Below are experts of layer 10 (counted from 0) of a mixture-of-experts language model. Rows are named router (the router's row for the expert), gate (a neuron's input weights, with its number), up (a neuron's input weights, with its number) and show model dimensions 0-63. Each number is 128 + 24 x the weight over its row's rms, rounded and kept within 0 to 255. Numbers have three digits each.
After each expert's rows: "gets" lists some tokens that make up at least twice as much of what it gets as of all text. This comes from a sample of Wikipedia text that the model never trained on. Tokens count by the router's weight.

# expert 91
router:125135144132149083174127099140123156098066148090101086128167109093171074112101132154153148095139091128151117128144098155162088131148166123136148162125107109098151134109113106129144166125146122
gate0:139161151142152126119105094123109121151158129121128147107108130187139123097123120143144111131116139118121158119113094152097123120144135158139124129130144107142111147082102159094117167134127145
up0:164135145131156155135145093125147166160175080130104135156138119130091180101121133125090056138152155133128146150134115144150118160103144159144130153109132125096128118149132144111138127131147138
gate1:105131150110097161144116130164170110120109108103140146133113124140115137160155105130132153141149168158172147146117169164092126145147103139148125104132132121123106150126138131103147120166113121
up1:136136077167138127143079143113123117158087139149135138118122093102123124158150114130141081152144126157127168134126127128114141115151104105128108096134114091140115106137137136109064096120115111
gate2:144097137150068127134098180187147145150164155132138118083158132119126150146129133092149138136126159143123129050111108144137140129106108138137109106087119108118150117146109157131122121131136160
up2:135135118140149135124134163092140123101131131113140123138101131162104115156155131136119139114128165157138159084098149094137135126117106143123123112163115110152146164139115124122086053131143165
gate3:099157164128130125128146123123152107118132089106136109142120090118146150138145097174147145057146153185135173134138127143142118132124112102104163098126132158154147105124153143114108149159119104
up3:125070094148167141110115177149134131166186122146102097122112155150127107137121117122075128117119128130119145129134142118132084165097102140144116156122123118137125088149076108122158153121123101
gate4:107094121146143133101141113144086140116117166099168163105162123095163147098151140096144118137113138117141110113119127144136132141171124166144105146118094156143127101138146162111140084112149158
up4:137140134151087081152098110113073134144108157094174145131120137106157122104161112148140143122185144134101167112098081130116113112149104142089152155123056165135121084119133177139112109120154154
gate5:141106160109127126102191175148147113137159113133113111110091123147084118172162109131135160124147094151163159131106127099138126139125127105190148177152124112138135087140119168111147137090115116
up5:163113124121135139131152125112156118112147149096124141157131100154138128171116129120128115129163116166154091111098155114140150123144083132146109103124083176162182096108096114134123150128133092
gate6:095102175129127102152191120104120126129167099135149128113062170133140112114149137138131157127123135103085124143138174111100100113080160127137140128104161104147142166142122130134098139130145146
up6:087120135144133083155093142099159156136110127121108138130153145140104134148127188130119119150144147147175165079130151091126124131138141129111098126100142156129128095118165131121128106105168115
gets: " |", " ", " 0", ";", "°N", " 1"

# expert 98
router:121142133158146135163115081155144141113096112101084090134151119092179096136094146126127146119128109095174128118123110131157077122158156157146149141165063144112110154123121114168110136118147111
gate0:087149125108133127135138145130181153116160143074122104143103076111091108129127116179125126127115084144127115112095145095114109143082131119129135113125178158143132107120126135129138167148095139
up0:116187140144130116125109108171138121160130118169113143142119132101124142106085089122127141148142133142139164103160091151141143148173148124137078120145152111152108112135086146124155158161110114
gate1:129117141117145118128135109128095118096141146151146144130102079127148134122142109115119057140156106108116121169180166094074170137093157148170124111156121088164134125086141118138104133105113108
up1:112119109106125163149161128148083119130140168087126120126134115144149126130142132124164169090111159128111093147126146097097165166111108112128114121133122135127145112114102163104170119159127093
gate2:116136130129116146115127122110123133124111125124107170147124132139136135138110143111068100146099116144158130106155154127145139117132116161170128171145108133142133159160090118094093121123123141
up2:144130124140107117125152137117151063126130148154144130115096125113092134101117112119128117123141125158111133187159142150095126135133171066135118140095145087124123145124089162076141170162115170
gate3:107174124105145124127185138160146131107194129154114114122116146114126111113136119138121158103155127149156129097110136138126125102103141134092158122161111115152165161125153119145108114109086103
up3:121147104164104159093123107112134137147113132081096108111114108144102115116125069137134118136127132111125111148130104147126090138152116103114101095145125065109118131076124150138115160147116105
gate4:071081137149079158116108114111148152134135154114134120143120125111133142146150126079137146136145120129152138095149133121131143112105069123104141135125129083110126119137156091095128115129123135
up4:151135118131142055157116128119126144093117129148140085093100148106141131098085145129075153135107139127076101120134148161134115092153127142085182124104118152152155141095115141161130114163138164
gate5:119154121158109154120148109118094118138159106130087119107143106140086164162112125131171097144151100091122116106128124116126139120129134139095135113138108164083097173091084106163125118183163137
up5:130128174122129127127106139094110137133097165134142110129164113117100130111154092141126144129148154111181148175122138136126124178158145124110109125137182124109127100178111137119168144124131136
gate6:154106104118158132139119099126148137128115119126119119134088163117156092120104131146135076102140075108140151131134118123148104126114129123111140116112147138111151149170116151112121111132145151
up6:104149147120116160137159140174124115133118142124161105136089159090124137135156123121151110129130139178160120107165085131146102155148144089115120101134176095131092099147119154119148136100099141
gets: "/", " (", " \"", "-", "–", " un"

# expert 109
router:150163094104126115173146078155146135106105121148085078121099149108153123129101142129126095091100036111159111118136120167144075114092141146142133153117112135079143133126136133140117115118159122
gate0:185124113147186098140139106079139135099108107142144151111121157132093140159125121142093107123109078113130134080131107099141165104102156111123126127088090105106162123134138124120127124140126131
up0:141142083093112131116132164111137090095127119102113126158133121116140140110114191126144194129116169118163098078148126127150138110118105134152122124105150183112114143108145140131154112127092115
gate1:092109121095138123130163135138107093126134136129149139158157121164166125130133092152121153078117159132153156093123168123116135140114172095130156121145133097148151128122108129119112093128145089
up1:157134099111132135148128149150137165171160127143152173166132127101101129144133121117159141150148108107142092144107136102090142123171170126119156162085129104145117153098101068121156130137146091
gate2:115105114132115165112185145119133149113104122115108155156150110154105106119155140117158153131105144123148074133103131140113140105163120128150131146138140117133117150173150140095166145130079116
up2:135057091121127155144115139091176128123106098165105134121110122087114127133109080108093152100115163130105112148107135139108117129138099121144159121128115158141126163128085135115150164131078102
gate3:107152109114141136123185098163130109150086133148111115154126139072145151148140096105086099185129113113109121158089085132113137136150141109121101097123138116122144122107145170091138119112122094
up3:102152151093144143147107116157135114140141117142139078156068117135153123125126138141104167105127139132128089121140083119101110179133123130153122112140108129132128106114103168032117155076139125
gate4:082088129170134119152129131125105159098132123084070082171185106150119143117118123143110111112147104107133126172116131166120160129131147097135106143135144148083078145137138129122154157133150113
up4:113085110110167120142092116110128133166141129096119092172121120079119163126135100115160111141133088143112150124097109136111157102145164161124107116122155109130123139134123133151097207144136103
gate5:142183118121137097139123130122183109173088155154117139095100160120106182095125162127135149134120106134129110141170157184132103159154095143124140125114120130121159113120154158126104116102124134
up5:129108177108142096153117154146120112111125140081108107134096129126112148142161111097106143152123170117123097086126138112212130182121123058095170089126173149132180126103119137129086108112149146
gate6:093172096101113161159127135097151112161130141118114187138118092091158147157123125121154123154114157092156109144098139139088151170150125098084136143152153120116113091154111121126141122147139078
up6:103162165164129141118100149101171108066110126116122110119104150145158165117075087117109136132144128085144106166135129140114089090118134190158179139133125125098083160133100121139091118131136139
gets: "h", "m", "c", "b", "f", "d"

# expert 103
router:122124146139130067160130055133143145106070142119104102141146088080168064109119154174159149125151108103173116117156103142144102115157163139142134160115095114094154127124110117133145148140145138
gate0:116108121173172100123134144101127143158111144127152122115082148119137115152094114136081069116118127066104149121147145115121150116136157103131089102108100167089100123156090137103084139101140135
up0:124118183132098105089089137156149117128137132152134136127160131142145132117162157111130138092075143142146103121113094147122156140108156117199138122156099174154176129130130122120123149114130160
gate1:101145117119086138118143110156127162146125146107106143078176102111103094151141120164133123137153125088087118130086097148096143138119125148163136170147150139113156086103138112127139136133133121
up1:143152131131147142127122116126122166083148150126097101104099120151102117162142115139116131126142105108108121111109094124117176152052089169143155111103141127161136098121091121139128154109147070
gate2:101135179123150124121161133122119140111119157136148142108158138151120150169125147138180121176138123154097124118148158114111161106121102104128146188137127162127108141106133162137126132155188106
up2:106127142129141147136113110120129143145133129171154136141125123107139120084111137121135139105145169129115179137148107160141113140088148155141101166177127135146128096107118110131162146140112159
gate3:119172100115148102120130119154087124131175096133130133127129134133096150100114089161096162105150130147144109104121170106117151107180184106140109185116110131094144135148115122140140139147136108
up3:143171168154140123126126164114097143079153123138116108124140125133121147133112076183132123156117099126052121133100146131162112174129187146185149175124116114119146103129117135142093109105123138
gate4:163084140128127122164137109147126153115058119097175164139166108127106092153125105120125109128108108173129138090101103123126153124142107111132105171128151121145141113087138119190127122112146135
up4:099179112122151129136103116094088090100157148165103132138126141136130120136130112133146110141089143127116113154135110131124120146079113106150113112152149146131130135138128128111139140163160086
gate5:121102152146096128126110125092099124131131120122182109133146125089135156073141108113155076078154142135120141147102141126131103156143105130114149105110132099158143118114118125114136072135133150
up5:111169137143148117103086155113157098129168130133143136092149078141150172145100131094136155120155144133104094143101155136126102122136125150164129140127095134127106114157112099103122142081116142
gate6:110107158124144079145124168073134134123066114138094106127155163134162142142145088155140136130107138151108148118120085161150133099130153113095173162133170138133093111157137130093117146138118112
up6:115079144124211077130081100103135162114146081154156156124095117137123129131116128116084125122126101120143151112066170138146133160137113158144121124141135149112164148102119136119117106156119087
gets: " |", "a", ",", " –", "}", "us"

# expert 81
router:165161126069134094197149104167125114077111158101112071115129104113135139147123137146141120126109092158144102174157123150127088122165135140162107156114150134142164139159144128139131119111139115
gate0:161123134128122165130152143163138149114141107079153084080112136140107152133076147106095095128146137139149158121107139158127129104149131135122133146096148116142174126164170128115120122168105084
up0:126135108163147139098138095108103152133116154126116111158140132116146124052167130110140171125166166083122106124104116100157126128155137120156159120142077142094108116128113132177139122159153162
gate1:186067129120148151164139135102152140121122133109093156112123113099118123134153118139160178157090134109109119144162137151106150139154128169158121114121138148165110141148134119103158108178128104
up1:131136143133128140112075109113137130128141129127139138162138116160137130083123116175132168139149105160186111129119134129173141151115104149075135126102129115165135096158106143131159105106089129
gate2:107137106136085144158105128145128082171136085144157119135113116125128113122135103141112178147171130101103156169124131103129164152101162144117115149131105137123170169162115126110140116098127137
up2:115174123110152099126150110133129116128086129102145115164100125147145148123149109156148151130109188139148126143127087137128118149150138140155154111156121105130147111133173106109146126110095149
gate3:084128131159156098128130107090111147118137115123117122122157140120107111143125137104111167131082135113095120127159160111128109136127136166093123122138114124173137118151094071147129130136135111
up3:133144089112129140075112155152160102114146139122146118094095135116143105131105132139131094119146135148173125140100126145162120148146135101161107140128147143119144096130154117114127122101124143
gate4:095116132112113110126114155136104161095181126063126122133167094156099149142126132118110133160137115155155146111136136145137123109143132121085117157114124147136114076175142081111113116095110136
up4:135132145135139153162149154100113076145095131120144152135139113156125202111144135135109116144134132116129136133169094115190140145147126097114172091144087110118138102102131081121147146124107094
gate5:146138114145112124147110130152124118116166089075099078148098121147128148133098107137107105160132141135114084134104120108154137137093130091109081128131150115142134107141137107073095134102105071
up5:178139113121137117087146106124130123103180109129112113097160109148111112115083136148133117133112119135177101153127159158110125135082136144103110125149137136147160127128100100075124149108124095
gate6:139126141146111113096142131117131167132102144105126154110182148108100132148153107123121106122126072137136103125164112086158141119133118132116114144105126168129110138087142155173152143072146133
up6:141116127138111108124174121119091102155096134119138154084128140129103126119117112148146146129122113137133121113158136136123144102192130117105090150151121130144136107106133147145144170125173154
gets: " his", " her", " other", " their", " more", " its"

# expert 127
router:159115141108146051163120098115140136098073146121116050119158101124168106165107119152124148086120106098130126120143130164115128131142132117157152156098150134094162162157126109162117126134151115
gate0:127133112112112126113126117126141117145099165098088133111129145121073142148106104099131121128144157100148089114108090104113143137123135103108068128120136151169109168105112118116163131149126097
up0:147098136140150142104113141199139103085127135114124101112132126138121114184182107153142122123094110104098123152177148124128135117144124159179108125100110117156141135143145135155124121111136124
gate1:146130139118112119114135118116104162123128105138163101198110125134141148143111132140095087132092104149144162128127052102135134120119093126120153125129156152138144115095171148111095146125091106
up1:107102081122070155128139111171101128154107125138126151120081094113134136087137126096168116165079126140142110135113100169161115150143147139137131185101174111151100088106117123111086129102158142
gate2:129142126132130144157136136091132174129113134103103122175128148110073129141159136082151166155148162145143115110162127134138154163154092145148125103143112120173091083160113125122077134137140118
up2:115121136116122092137108124117167172138098145064110126141132125147066122149119112125160144134159084189120119137085126142142140100122127104102093095108147156121170117116101130104147154169131093
gate3:181114130153133100118141138164151128157127134119167134122162140142117120132137144127148178102173124119122162132100136144124111138152127131170145138132092120126158167092097155127153096183195110
up3:160147139109120124144086138111107123146125168159126157094150125142086083095148136089126113128150108154112140168126177127118138101129108146128125180110097125172139115114144140139136117150109109
gate4:148118109082134111133132139094150123088125113150128085129125110146086130152125098163105111099131100128129140113123128135109130113116117136153115134063199166115170158148139137165120130129174139
up4:135137124136148136111132135113127124133106161119121124110120137129164108102134143118139082140122086138110084121147130210182125103181121113122166092148144165155137133132122106091114131146093167
gate5:147146129118119142141125137147125136100144133128088126134135089124120109151145129118178109101095162093114134102109127102123118099121164125105073097091145108134095126120111134127150138171108091
up5:080159106144139160124111113155101106112112111125158120098092174116144104103131148123150146167078164132135125127121115094114091128133119140067121147163100085129148127120117129130132161180109119
gate6:149117129096108127151161123130121129133115161152144100133145157107135134083122128129119128136121148132112156118155111166098165124115159131105169113110120128125153126106089127122137151112102103
up6:092139146126119059074155125097172127119115109106150124141144142109121098156146126085114101150131116168118114145200156114124141145146145148130122124105113140132164131131113166121121132092103105
gets: "am", " all", "om", " more", " two", " one"

# expert 70
router:127135173134160141205154110139159138076120112097137115126124092143194160110142135133150157086136106094166128119127124140124039137143131108117110135119135108105149139121122095102141108131145115
gate0:121111123115087116139099138137120130110160128112106141147116149149164110105101140122096149123133100115111151152149106140134142161093161172140169163123128130120116151132143125114099139146139145
up0:130119136130159125134095125071102151123089145128133104149143082128109125120137110148108122094149117148139168138103132088085143105137099118131131123168137175116162112117152118125102099106110101
gate1:148149142152115125175133139129123078094142106163147159130157142099132168159113139090158131144113128132139154118143168111134085121115105128145130122108111147099135146116172133147067088106132131
up1:132105111157116123094123120083120088129110104151154127138122117165135160097118129098146126154114092112129101126129160167139115129159139096141132166123143123105119157147118134163148129144158099
gate2:142154147150132156177112129141113125126171137043133139131148108113115133132105137128098104150183101128160171115098140163119131091166129194108146149122152155141089123113134130121125110164134131
up2:115102174143139123184133158118148168113147118158136141163137125119136144134090111162128132112117104104108131123088132123113146188084137110138117168148129116121160086129163202127109151143120157
gate3:109123102153124113159078107131087126119109142114124186105189109110128116158104119093137113150152125114098125106141162086164167106089113144143133098166143137110115125098112129181152154136140149
up3:120150140122149145117166134149123136131143129155135101173173121073115134109109132160120138105117104138163127105089143115152103157156119114139130159101126151174166152146124094137137137166114094
gate4:121113150134155128106150129101158113094145103164148124119118114102124142164098143174132133115136109123133140162102150097118129139120134100139109148172179125147146175080127156135147171128131099
up4:110133082126147120176106138085107121113151146073148144112131115185149154150140093171113102137153154136135094117111097126149149119123146154105151103144110084135116101158083111119135136119171132
gate5:122130136129157145108092150095146119153107157119123124148141111097150131129154148124110123102095154121140129152157134165154130073080106121159114080135122128129146123143203110094096097069121125
up5:132119108121152083109173127160127128110152113138154155141141155130134135167106143135115159082074151133128153158149132113186139146121096142127161133168132118148125147103147131173138124123155172
gate6:142120123152097130137135137148144142125109111079129124133119077099131149161129121119128138094134154063173167151134126106101102121124114112094099104130104104106150082101119145127157096128120097
up6:141172136136137115122133123123099101121152150153119144127136145147140122144137136169105129116111138083137141133147143104112083181136109130121127155135163124134157137141094138085164113131134145
gets: " p", " t", " s", " m", " d", " c"

# expert 88
router:122129143122147084169122081143168143097106124103088080113136110132151086147103156144132127131110102121141129158147117107142075100139158106149112157122112137101155123131124113099143152149137074
gate0:102150126134106129105074142141168112127108122125158125153153136119117168082118122111119110103160104145115141137129114165142124106136152146108161125136147122126135130112088116132111123115113181
up0:123147144125115129107095152171156109115142121105169132162183142128134151116170128178151177110101096131120134133130090154098153100138134141088163117111109102143120127118126135156120102086154146
gate1:111166161123131140115114136123173116135072094114142115095142101145160166117104144119121149093135139101157123160119092100166115094116139115094111168131095124130129119127119134148129095097109107
up1:154149138144090159146115114120082122166090133123083151148100159084148121126189084137136067136144140143156108156136120165106121135142151130113134131151141138111152114134123182113102141120151104
gate2:137073113089110133125129130119175128130138143137110126111119111110118074170128124050128101132137093149161146123127167110131142114112088178129094130133149139145144127161136154127135144128126111
up2:120141107139154138155160118140084115112094126126121136125153130117127166098146116126154136108166144097144074127132125166084141176129149113126167115122126138082145142115108091122166084120146152
gate3:114147121161149105133087104088102140125103134155131118101107157171137113148141141107116117144127152096098174119114137061119122130140114124166119123131122180156138112139144116092163111146144125
up3:067170118116149120134109117108171126127173085124152131131134087127112169140123181134087136108139144146100149100102094134144128108141151153146150106136117159113109143125134138114122084168140114
gate4:173150099147108117133096125115165153134125100106116131142144126113101165138130188156122136140119131179105170144146140117106127113149100133136154145096106128124129102125136138116107154156123130
up4:155107146135149112148141126062145118096121129161172125104133126109155099150166106128165140125163100139092197146139127112103130119137100112132125190119126111147164101124145136172097133129144145
gate5:119117113138139140110109149111100097127108112147140116161111125118107100126155154150134148127125149123130103175138114149095129104099111110107126077098082138155098139091126137157140141103119114
up5:121169129110130121129152133131138150174134157098162130100168135098162149125173152140143126109104143152142135131101134129098129122126126121134122127116152150087076131107149149140144154140148200
gate6:107108128133092100115132150107149075071175123073131109141168134142061138137117139098138147101136093095124092127104136114157162151105132137142106108130104106138121134131087099138136111123149152
up6:086152121124159115106128106127137116090132115100195131108114133098145086175112143103087161164121137087158127137150110137146113126144136111126090130163134164149176122127118100138137123113148143
gets: " the", " New", " United", " North", " South", " The"

# expert 67
router:115161133112130121173127084155156145100074118092122110132139093110186116105145177134150154097124111090175112152142107117121074134107145118138105160124103095097129106100126109143120164135142139
gate0:145132160139102126165146107163150139136114113124121127114106180133116117131152148151135152148102122107141159096115098130162108115126137102093151125109119143107115102133139138124133123154108163
up0:119140117126119173149103142117137106104133118126126172135137091121133122121155127130097119201129127111139131134126134120102151115130124128130104138150099164120077100132123121173096171166102108
gate1:118137154125131148097143119144134123139138115144173092119098143116185146101103154109164118108144156169076131101108153146113161128131121100130157138159139128142141151126162130130116146112131112
up1:132136146136097157155128154129147110100142141146165119114099133149142114110091083115139094111123115157172170138095171134115147121101168185111128128141126140165109155139116128099162135136122145
gate2:112079133163133137092109139126139122146143138107139133115105092154124109124126093140132096162127151156169125085106129133157095109137146122127130118118087110134146087093131123118130126156128099
up2:135094092069126114097151102158145161089132116133149129148088126160151146138141201094137146130103101115146140167108165147095120173125120133108121157124112126122177116164148127140118115140149121
gate3:106064161140159110161163090117126136094166163114111137118161163116083110135170066112157113115110126104115096126133099089177156157107125164099140142086100107152170103121107091147115119099157134
up3:086175136101142143163115132159112121145162112177127137152126118105114114109115094152120102143179120099093091139122091176143130106119160110075131161102157124121102130137127119118113143110119098
gate4:141129106103158122129130124129135136043124150149124148142135111116168107080132138128133112154121126138151130126180119143170133150182102146158139131116171135105108140092079153128112150141114173
up4:088105135149133114139129109118165111100100139034136096116107151140139132176149125114132128137168130163126140101150080130161141128127135152127147128139108149134103139153109126137124108129168143
gate5:143136113118123096078131130132123103096124096160139118153128133134112135113137168146128127107112083127160074184130123140109162149109153134173175146112137131118109127122107133153110123094153143
up5:133164165139114161164136158124098106132139145150130115135143161132122108131146150109131123165083150126108146153128186150147094153133104099115090114133138121146114183152121144129171113151113140
gate6:097166094124163085122080140150107131103174134138129106097132169099116118130111110140134091157144136135151069132147159141129105126111127159137128137122125131093135137149088126155132098101170154
up6:116137127125145153152137109085094139111117171138090103118125189137160129165119106134119125133114153142096163099132142112150143156121123143124177106144120130105117151153127114051095129133134130
gets: " T", " t", " f", " w", " c", " s"

# expert 121
router:151139112116119114182165107145144120061103144124079113128125112137137123144111119119129086072124129148139137124124100166143125102157136120169131161147102154108157141111116096166142141123132095
gate0:152123106126136156139126112084097150105176135113034124131137104104126127149143118120146103103141160147159136101134151140135135143150148114193110116110152137121147095140103112096129129133145109
up0:128119138107129108099142135170116148103103118156163125123106173165092138089121147130118159106123117160091109161134126145164124123083104141121173152152062128096145132098185142162132095093098150
gate1:150117111123107119122132128122120130135103121097095126125152110145138121093111091126168144124136075119125113149097139206154114123147127126120134156134135086149131114154111141138157163154140130
up1:163131107146101135121130146143151115123091162101125127121153121117111088106094135099119134099136141184134126110127141131157149118109081109180130097126156124115212114135131108122131157148132152
gate2:138129123133081102130137119089131121116148138076125162126146144117157166110107129137114111085094133079149118150095110134138146164111127125140141145133141128162079123138112107144141175105096093
up2:146129140155124111127118109069120118102167166115111129112142156100142134132158128142119122109112120092148141109109131104115171161115104136130072084098125104153114140123094119115106171107167088
gate3:085129151158139106087135117099113122150163156142133119153162136103140093119162146137128131148059120132153115162140113119139131156147126129116104108125193123128110126149155119101121157119148127
up3:075136143182142122077139110133136118162121168140111109146153123123147126147129134149133141138105133152156114157150131155131116136166120127072153086130170111096116079127145131078092132173140122
gate4:144133138138110112135166126119120133094094120176123154162129092137146084122156116127113128124113114113107125112118103132098126099121120171126138141130115131181150151091127134162124144131149125
up4:145149134121135142120100136118132129123105083159133114097141162139121149121112137128135118115104125154141146142097116167144121099103128124145157127128064108160191143171143142128185150107138130
gate5:115142170137146108118122116100139149157098145115145123127149198137151103107135161133099156152114119115142131139161102092099115118106134135109121106112135146152102120092111134065081146142140100
up5:128148140155129140100131103081112157144166092139137120109148202105144098100130145157112185164103170114160128128123093098109125138116146126125141089115149150159119085122130132078099134120145123
gate6:112125110116157134133123143110078132100162118119146138166141091136139160131135083125115133093060115169105106115099116119133119108120150103129114129121142118143166174135099129126162127127089120
up6:154151129141103114089141090111140133145135089154103136131116150133124071103126153170141141139092170102155132139135134121107126149181147113151163176106102123114120080111107146115110109141161107
gets: "\n", "/", "ed,", "|---|---|---|---", " also==", "–"

# expert 28
router:104134141126141079163124058132138144096074151109118096145176080094150066119122147189150152123166097140153104128158118147142088115155162122144122174122122121102122139101132128127157145143139133
gate0:119154112107109139115131137113120105164118125137125119073108172118115110133139114115166148114156104089115084155175129158115105167113142072100111093147074105121119106110140133166140113139149111
up0:122107130168157124109153178135174126138080097085128076088123149172153152154104103133101093116114140128127100127133120109158126132143129074098140113096107128140129158133103112105128132111135109
gate1:119109131151145143084125137152081127144122120146125119110127151132110125133107141111120171123090119108105117138103173140123134141122089147166162105145106154118123066125110126111145120120138137
up1:098164077121134123102133135160126134105125098139107103104086138125105166142145125148084160139134140118119105119085108117113146101103111143110099137116138125078090098117121133126126165147147136
gate2:105095163128084114136129093079100157125096090132125145111118143130111153157138112140118082130128079142126130102110139175127128095139127120129110131126136104134131116102154140118055147140145129
up2:139159096091171169112137101130140096097164119140126124140127134156141140151135064169127178128129157115098108144125104078133164152111106168152143106144131123141128121087140119097113147073116102
gate3:144109099162124113090136092116121054185082150120143157173140131092161107136136167144117139066129132130106089106169111142105131120124142102130134143140138080123123113105108153128120117130160145
up3:118105110141118102135168088128121131072166157095164107151144141148135162136144117151165156094104148150095149139130153144136140109144094189100118138118117147102137136148130142123122123126097164
gate4:117159163120127110141156121092126116159088148137125141115097114137175158142095127084116121162074143090124102151170140091134125147144114107109132143159140135129137130112064135131106123143131140
up4:145073094125106111142131149122074129111147120148107145116167097103120103083132095104168154135176144119127165072109106138108102093104122165129122116138152150090145103116133105168115127143104145
gate5:151196113097094149119127149142138108141134119153111124116114186173103094099115176151091133120107125105103103126110131135088148131118121186172108151107143120107112121146111102137145118107140121
up5:083126082110149138113108153141140146117140141094156112082100126101144148155141103098144179131166160097110098134135127110118109123120106162122118049130130111094155116121146125115126116102140113
gate6:169142116121118131135155102132165118151091127142146147160119121169152131107138106166120171128128157112170109131127093111108143116150148095100130113141125129107105118138165121146152129093141057
up6:099167135165134088133099134141085092149128136116126109119080118108135139150115126146190091155124129145093078134144126116138102121173133081103104117124142145142101087148138130122140153088143130
gets: " |", ";", "}", " –", "L", "C"

# expert 23
router:131135106084125082177131079140133152080142138078079062147137113114149125132084142132118139128124105122188096091133103167139106127109149125136128158119138156062124110147142110124168171127131093
gate0:133087099112150138100119118106155119091136141108123092114150116111102143141112113163114098138124112126156123134106184116102114090127170138157079155081161103106117105101143085130159131153126095
up0:144159146166064153089143123107145112117136102124126138148146151190140136181124105125114168082128108109118137091139154141131086127128116129158130132140123142135130151094149139176118160145074179
gate1:087128155082136099133105152129103113169137127129092113125149124116131123089110126159100134125160109093146085134117142146124127133108121108089132161122155211150142147127122126198147131113143100
up1:099133048126127137108108107124146157125123144083107117144143115124119122136146161111091120119073102109190142178138110127133137083094066109131102091134174113127154119153144140134144144095117135
gate2:115161115107140122143100143133139112138112116119116156117112112154119135103137100153132090117119128097085147143116148102099080168146180135121114119176143097163149117104095110091140162184122127
up2:104134153118136146080137134171129144112097130149123096146123122122122126111115144171146114134080159152154110143122144121143152153119118090117119096138128132123121086128106132141142151147091111
gate3:127135115159156153151121121126138128062149126159131124154130116113151104121086111062108117117116078151104135122136167123110114105113141126198118105096132156119083114155126127140121114148139176
up3:109117141099123104102147134135148144138150129136112106150162107123117085149111183096145121134161096154122155143153143112104127112115123085103126125137164130140103172129103149149146116152150142
gate4:096100156081129146175153136170110155123148120141133139139109118140138157089120091097129138106112161109120127134096150135099146137141136128106170136164109058136136104118136111097101115134100099
up4:119144115148115137100121113131105158119105140170123164116131134114116116115189164151146131103144132096098129128095114095147109127144174120117156135116130139135133128131157145129168136103106098
gate5:151114075106105110124162135128137162109141127121081136107168142150121117096103144149100105132120118128150173126109097155124173138142122143097105137114162116137101124124128125164140151123129134
up5:147154131158165147127154116079154094157121142145156112126135109131137132127153108134094119171145114134064157144144087118140149154126115138160131127168140147131105120068110175102143120108161125
gate6:144137145070137090101114141100157105098126147121140153123121146166127134131106109143156155098111154175101106104145114087127149132106087117111131092141081121124139156088125101140111087149132121
up6:118137135113129180100115135098109115121120130113133155133135135136112103142123117086120103217151123096097089131142119115158103143168158166112065152124140115134099141165101139125152152134086140
gets: "l", "n", "r", "h", "m", "t"

# expert 110
router:123149155136162130175103090158131121120106125100103085157151107082179113126104131142112128116116102117150143125145113162161078138160129121133132160150108100105149145118135117159124120123145113
gate0:138160161100101159166119127119108150134169118106104112151135107192084140151158120129114145113085116144116154129123139092131137101097163088158120136141158134126116163106144086091112129109143138
up0:150079125136156117108137137097105123114128137133123104152142130138134100095130102125175126147156120106117057126140139078145145173112120126109138112121136155135159138179126090145171133096118124
gate1:098139108135135111156092127100141124098132093124113147155163109095136139112118128104090111158116134160149157131093087182173137117115101137177125114142124127167116108189148120170093153090158103
up1:129095129123089126159131117166104143127115109134098117103161180144125158123136124121151180114158135134085119127134108172138125138120146128127136125102146146129110122109114120121158111175126154
gate2:123147149144131108133125106079109104141104119134093149082108128124128156111089122121064110158122140062123140101146083140161115115183118105090147156155095108111099174104100112162117101130139122
up2:119139135107130130132127123137168134124099151141149133079100158138124101130158098152152105137174169090095131148124085171115111116142129126087132158120172167102116098116120113111145097125118150
gate3:152146162123141142164127134120096118124137113123144126166154150201127163106170114116122120119149148121127122091124147135139111122127146130090135144098111089155137085165114112121126135109104096
up3:101110124127122151136095136110141162082186104132119097150157131172073127152103103120098131121138094137140116109129119130133136098124120111126123101123095082163124109134126110183137149050123085
gate4:138190156123112144125109114147122093115119139126159114122187074112166147159143084111124083147149095140145147110138111137158119136136134092131103093160131123173122137098108121162131121134132132
up4:116161142153120166111109118166143130132139112168097134179134122083131116131100115159143097136078108138140163138142156153193110133148112125143145152167131069119119156165116152157100127153133122
gate5:116161124149127126094100119084168130113090109109115142148136153109164114129105146116123089140145149172167116115145168139141114117137166109104120134109118169140113135117135097143122132102104153
up5:160093121151132074104137137112128104109133116167115140148090134082092097154129093085128110120138143109133124139140130119126099125146123103145087120108124134145142158126097114128144123141114124
gate6:146116147164107103107101147128160129139126141133136118116098135107088129098114182101127095108141187116134146147129094155102108102146158112134125117114099134157143095140131111129112147123141055
up6:132127173110136133136102109103121131171119153131156097122126100096150136129150127100097127094106099086108141074148166133123116112118127102118087125176109098149158163125131148088182092120131099
gets: "\n", " ", "-", "/", " (", " \""